From a checkpoint of a small mixture-of-experts model trained on Wikipedia.
Size: width 128, vocabulary 6619, 6.86M parameters.
Experts: 16 experts in each of 16 layers, 64 squared ReLU neurons an expert, 2 picks a token, 2 empty slots to pick, a shared expert of 128 neurons.
Training: 499M tokens, 7612 steps.
Below are experts of layer 9 (counted from 0) of a mixture-of-experts language model. Rows are named router (the router's row for the expert), up (a neuron's input weights, with its number) and show model dimensions 0-127. Each number is 200 + 20 x the weight over its row's rms, rounded and kept within 0 to 999.
Before each expert's rows: "comes after" lists some tokens at least twice as common just before its tokens as in all text. This comes from a sample of Wikipedia text that the model never trained on. Tokens count by the router's weight.

# expert 10
comes after: "\n", " |", ")", "\n\n", " |  |", " ="
router,196,229,168,206,195,191,186,184,237,165,192,242,235,180,230,194,206,172,183,207,191,156,207,200,172,196,197,187,254,199,186,217,160,245,213,207,198,220,209,191,202,190,183,199,230,192,202,199,208,187,198,210,206,166,175,221,202,180,208,224,200,212,203,222,209,204,213,194,211,181,214,184,167,202,194,200,207,180,203,216,215,193,200,164,202,218,192,222,217,182,188,197,214,188,175,204,197,169,212,203,180,202,237,201,227,170,185,205,239,218,194,163,194,212,173,236,200,224,248,203,215,200,172,172,233,192,193,174
up12,202,218,193,184,218,157,216,217,192,191,218,226,203,228,214,196,210,218,188,181,232,162,161,181,201,211,207,203,174,202,217,195,209,204,226,171,197,201,201,222,181,161,177,172,185,199,203,207,222,197,180,194,208,216,199,187,185,186,198,221,225,229,199,220,209,180,195,213,216,206,184,204,218,183,197,198,173,220,203,219,170,230,204,174,162,200,191,219,178,219,198,181,215,147,189,189,206,179,188,210,182,203,159,193,178,219,205,169,231,198,210,199,204,257,229,188,199,213,238,180,244,203,235,174,184,222,193,172
up13,217,194,205,178,192,178,209,233,238,218,242,198,208,202,206,174,153,201,217,209,196,152,214,180,207,211,190,211,223,190,221,173,195,206,203,198,208,212,200,195,202,218,203,184,203,201,163,173,183,235,226,179,201,204,219,195,185,188,184,237,203,211,198,174,212,237,213,196,193,164,199,168,204,184,209,175,188,176,171,218,179,177,146,208,178,171,192,220,231,210,193,206,196,221,217,179,212,183,190,192,234,203,243,182,174,240,195,186,222,213,231,200,187,200,215,192,234,202,219,200,228,207,181,204,227,186,179,214
up14,222,229,212,184,199,179,171,213,239,174,168,181,215,230,205,213,219,228,179,212,192,233,203,197,222,193,231,206,188,199,224,177,201,210,192,188,211,193,212,200,174,207,189,172,185,211,209,192,191,196,214,212,243,195,225,201,205,177,217,179,196,197,177,213,204,201,209,202,181,217,212,211,256,217,219,153,200,171,162,207,212,192,179,188,234,205,196,166,184,201,210,176,177,216,194,204,195,183,176,218,212,217,246,243,197,214,193,155,222,221,219,166,206,183,185,207,184,181,234,206,202,214,212,176,184,184,184,170
up15,181,208,204,196,181,240,214,171,195,213,214,200,224,180,219,204,181,195,169,200,214,180,189,200,195,221,199,216,224,207,197,201,210,218,228,197,220,230,229,198,199,200,195,217,221,215,205,181,221,191,183,223,205,138,179,201,199,232,192,256,182,189,185,195,170,201,156,230,182,188,180,193,198,222,186,207,224,181,192,175,191,231,206,137,203,206,197,236,195,212,244,194,212,198,193,234,186,196,193,178,209,179,230,200,226,207,195,203,218,176,174,201,197,198,202,190,205,199,200,196,169,174,188,169,159,201,208,165
up16,198,219,183,205,196,203,183,216,209,197,214,180,244,193,210,201,193,212,199,170,218,189,230,199,213,189,190,213,195,178,193,226,204,204,213,222,224,218,207,184,223,195,220,181,227,190,206,178,209,208,181,177,205,187,200,194,223,217,212,187,200,220,214,216,191,204,207,196,149,185,167,210,175,200,217,221,232,189,258,227,197,200,175,189,178,181,188,202,189,175,159,194,187,217,224,224,179,203,194,205,196,128,196,204,207,193,173,209,222,183,211,158,209,186,206,208,162,224,209,207,139,154,209,218,194,196,219,195

# expert 1
comes after: " | ", "2", "–", "1", ".", "; "
router,199,216,212,182,178,179,198,209,200,143,186,194,184,207,180,176,186,243,179,179,194,206,183,206,188,192,204,202,199,166,161,197,170,186,166,194,217,201,226,199,190,164,205,232,193,160,187,213,181,211,211,224,190,172,199,239,182,238,197,228,207,194,199,230,210,206,195,185,176,227,210,222,187,186,243,200,202,223,194,180,214,247,236,197,193,215,195,186,216,214,209,198,224,209,183,199,184,237,233,198,184,200,195,220,189,179,169,215,190,195,193,212,239,224,195,199,211,190,201,195,214,207,173,216,223,168,215,238
up4,208,225,192,210,177,203,206,185,214,183,197,195,224,237,206,210,183,256,199,187,209,194,227,196,185,213,210,169,194,206,187,213,203,199,202,200,214,191,196,202,200,171,171,220,178,172,198,189,174,218,207,200,210,196,242,187,207,226,199,196,195,242,205,236,212,205,256,223,204,192,195,206,181,163,243,148,218,204,148,192,202,165,183,191,194,176,214,191,197,225,187,170,212,195,225,192,212,192,202,182,204,185,204,217,164,213,187,224,147,184,184,231,192,182,228,205,227,192,193,189,181,190,180,216,206,186,214,186
up5,183,198,195,200,216,192,218,187,203,179,194,221,204,191,183,187,194,203,238,209,211,184,209,211,211,190,221,232,186,180,221,220,159,207,185,189,221,200,219,190,196,199,234,266,199,163,171,155,202,177,167,201,197,198,202,242,203,221,206,207,184,186,172,196,202,200,171,213,201,242,190,226,217,186,236,184,189,177,207,198,197,182,209,156,233,210,191,200,188,167,185,217,202,226,182,207,172,231,216,195,219,175,184,215,197,200,201,200,178,220,189,204,245,199,192,197,187,179,184,249,181,209,188,215,194,188,231,227
up6,211,199,187,206,191,217,218,168,207,196,197,212,213,186,199,157,212,202,190,180,203,168,198,168,194,199,212,168,215,215,190,182,216,196,178,221,184,173,212,207,221,208,222,174,172,154,229,230,204,222,223,226,208,192,223,189,189,196,221,206,214,222,194,210,176,203,250,219,205,178,189,203,156,191,189,186,198,227,177,202,229,227,235,176,205,223,216,188,182,198,201,221,215,215,186,186,184,230,179,198,205,203,188,207,169,234,223,239,178,194,168,232,204,168,182,216,169,203,216,194,210,200,193,193,159,167,201,235
up7,197,189,211,171,189,170,228,216,221,175,199,219,182,201,186,193,195,209,202,190,221,205,224,226,187,188,203,203,181,182,213,180,230,221,195,205,176,213,200,218,217,230,185,174,204,220,216,158,177,205,177,222,216,237,203,226,202,208,211,201,211,235,190,207,159,204,212,215,212,220,191,199,196,210,208,198,234,200,198,211,191,181,181,198,180,204,181,195,227,198,206,154,185,210,171,206,186,198,212,177,208,207,204,197,186,218,204,176,244,168,214,244,237,198,178,212,175,228,211,165,234,203,152,156,153,195,180,200
up8,206,190,193,182,168,209,210,194,228,189,207,211,190,213,184,200,186,202,212,195,213,217,184,197,169,208,214,205,216,211,184,238,203,201,207,163,224,186,185,201,185,222,235,239,203,154,205,202,185,214,204,184,202,191,170,260,214,232,222,193,153,168,204,202,211,206,190,182,178,235,226,204,184,173,193,210,203,195,205,177,213,199,185,227,177,210,170,193,219,232,236,202,202,205,203,194,170,222,187,220,216,215,164,212,204,178,203,197,210,170,227,171,208,221,156,200,205,208,166,243,195,199,198,211,225,182,168,178

# expert 7
comes after: "\n", " |", "|", "\n\n", "-", ":"
router,196,202,163,219,206,236,217,174,221,194,198,211,232,217,181,181,208,190,212,184,163,225,206,199,183,211,179,193,188,208,181,230,199,227,160,194,226,213,222,197,182,178,220,175,217,177,193,192,206,228,182,215,172,226,197,194,196,208,193,177,179,181,190,199,212,192,191,206,176,213,171,202,170,174,146,222,197,245,199,214,179,213,186,170,214,211,210,227,214,214,176,193,203,206,234,193,175,212,225,179,187,238,179,213,194,234,195,226,201,199,229,242,178,182,159,206,199,183,223,227,181,207,190,225,195,191,214,219
up4,231,203,165,185,240,219,213,219,198,211,201,260,192,186,187,189,227,188,244,189,172,170,205,196,210,196,202,198,211,195,204,188,197,191,179,180,224,195,209,224,173,192,213,255,209,188,213,167,204,192,163,220,201,194,195,226,204,174,204,177,174,203,170,203,203,240,167,232,210,213,167,216,215,174,196,211,237,217,200,194,239,174,206,205,186,219,212,196,180,205,231,172,195,179,213,220,180,213,187,199,162,174,187,212,210,167,183,206,202,217,195,223,188,181,200,207,210,188,195,214,230,179,213,225,171,201,197,198
up5,216,188,187,188,168,160,206,189,210,153,239,224,170,221,220,202,197,204,223,231,186,192,166,197,202,197,199,209,198,204,198,208,175,173,185,201,193,187,199,219,236,187,194,190,197,177,175,183,188,234,244,229,204,180,196,190,224,196,181,187,210,191,180,246,204,191,205,185,221,202,214,229,187,190,182,192,185,212,168,171,208,167,188,206,242,207,213,201,225,218,226,217,211,177,214,160,214,192,247,188,211,178,182,196,201,236,202,212,190,204,212,221,215,220,186,207,196,193,214,222,174,211,161,179,165,167,211,205
up6,204,192,138,224,201,197,201,180,242,185,198,206,211,214,202,174,199,158,170,185,171,196,197,201,262,223,222,208,223,183,198,158,183,239,177,191,226,196,242,224,222,216,203,194,201,218,207,197,229,188,166,212,203,188,222,240,210,206,216,193,184,202,218,201,197,206,197,192,185,217,190,157,174,205,181,170,202,187,187,210,225,222,179,214,162,204,212,199,206,212,211,169,223,206,204,223,221,193,184,236,197,199,186,176,190,174,217,185,207,198,208,179,225,217,198,209,176,196,225,208,179,188,218,177,193,196,179,206
up7,204,222,181,218,238,239,252,220,202,199,177,226,200,175,198,179,226,182,209,221,230,156,187,187,205,202,191,206,193,167,187,219,221,198,195,182,212,195,198,201,181,175,212,201,201,190,191,191,237,162,226,176,203,181,242,185,213,224,181,209,236,167,220,197,180,200,204,175,174,193,227,173,202,188,192,209,216,198,226,208,223,224,186,175,195,190,207,173,185,211,193,201,232,187,213,189,243,228,191,211,193,202,185,167,185,150,169,194,196,191,206,173,195,191,227,235,196,208,216,224,194,170,205,194,182,203,203,201
up8,208,203,160,214,181,188,225,159,234,191,209,183,235,208,190,186,152,229,217,166,199,188,168,196,187,210,214,175,191,154,172,205,188,197,182,217,224,179,224,215,200,194,170,192,171,164,211,207,226,234,191,202,211,219,210,189,201,186,211,188,212,162,189,225,212,208,208,208,210,181,214,240,209,172,196,201,203,210,169,205,205,203,189,246,170,212,192,185,192,187,207,209,172,166,197,204,232,235,201,224,211,212,182,181,238,214,194,217,212,213,182,213,163,210,201,205,197,164,213,209,203,229,204,176,211,217,191,214

# expert 6
comes after: ", ", "1", " in ", "–", " (", "2"
router,187,190,209,174,198,195,193,232,204,204,204,200,177,187,236,203,218,197,199,230,200,212,164,213,223,184,227,229,221,204,218,212,229,214,209,164,194,191,163,221,165,235,180,189,213,186,196,190,157,195,150,171,187,189,223,212,204,227,248,169,204,210,240,204,159,196,207,205,189,228,187,167,205,197,240,199,214,195,206,177,220,191,198,213,220,223,225,206,183,189,217,203,178,178,194,220,171,188,199,188,208,201,218,181,198,201,164,207,202,196,176,164,194,222,212,172,206,200,202,194,228,206,160,190,188,209,176,223
up4,193,170,210,219,183,195,221,182,187,185,216,200,194,194,197,203,193,216,200,230,204,173,211,211,226,238,215,208,205,201,201,224,184,209,183,212,196,242,187,217,207,226,216,170,230,193,188,180,182,201,190,157,203,191,192,207,178,195,203,200,193,190,168,226,172,212,184,215,188,223,216,141,227,215,193,239,222,208,182,219,220,228,175,217,169,196,189,213,210,208,197,194,202,211,177,193,208,173,181,206,210,211,192,189,201,261,203,194,183,204,209,177,184,167,201,195,210,180,237,202,196,230,124,223,173,205,200,193
up5,191,216,217,205,209,207,170,202,169,201,227,187,205,177,197,211,190,193,186,198,206,203,215,210,212,167,206,204,202,227,236,231,205,225,230,163,200,168,188,244,219,206,200,173,193,195,216,185,186,226,187,187,200,194,241,190,195,205,173,207,193,197,201,218,174,262,225,192,214,196,222,160,204,184,172,200,183,183,178,220,224,196,177,197,178,241,184,212,157,171,243,215,218,192,189,165,186,154,209,204,198,172,205,191,191,206,215,223,182,187,184,209,197,226,201,199,221,188,236,173,203,170,190,209,202,216,186,194
up6,191,188,191,187,181,203,207,188,185,187,206,230,209,222,218,191,210,201,163,217,243,193,179,205,202,212,207,230,205,177,208,228,214,171,219,181,217,182,211,217,224,211,257,229,209,159,185,240,176,206,200,228,190,193,170,182,188,205,219,181,172,157,191,218,190,194,185,226,180,199,217,177,236,197,196,199,235,196,181,205,224,209,196,173,175,186,183,206,207,184,200,221,200,186,190,181,225,241,174,222,216,155,212,181,230,183,186,210,212,215,201,194,210,230,176,160,210,211,199,207,210,193,186,209,193,182,159,196
up7,217,157,192,161,180,176,205,198,198,244,212,198,197,217,244,207,208,186,231,193,215,243,198,195,210,238,194,230,237,220,225,204,188,189,198,175,192,195,203,208,160,203,212,198,199,158,248,176,179,195,195,192,240,197,199,191,191,213,202,168,222,209,220,210,215,182,207,186,234,202,221,211,211,177,193,182,224,184,197,179,170,176,179,201,206,145,216,173,193,180,223,207,193,178,197,172,211,187,205,197,219,218,185,179,228,205,173,219,202,222,221,199,206,196,194,209,195,213,203,179,204,164,199,169,206,222,219,204
up8,212,197,175,231,203,187,183,223,211,191,202,214,172,186,227,209,191,218,210,195,225,217,175,187,222,210,200,253,195,182,172,229,201,176,191,183,191,178,200,206,198,209,214,209,168,213,190,175,196,221,192,140,172,208,206,211,217,217,232,203,207,199,244,187,219,204,172,197,202,223,184,182,235,198,215,213,199,188,235,180,213,191,156,216,229,225,212,191,164,215,217,190,181,165,214,207,193,217,223,212,215,156,172,223,197,193,198,238,207,188,185,171,220,201,194,196,186,217,207,235,179,192,206,215,196,198,154,209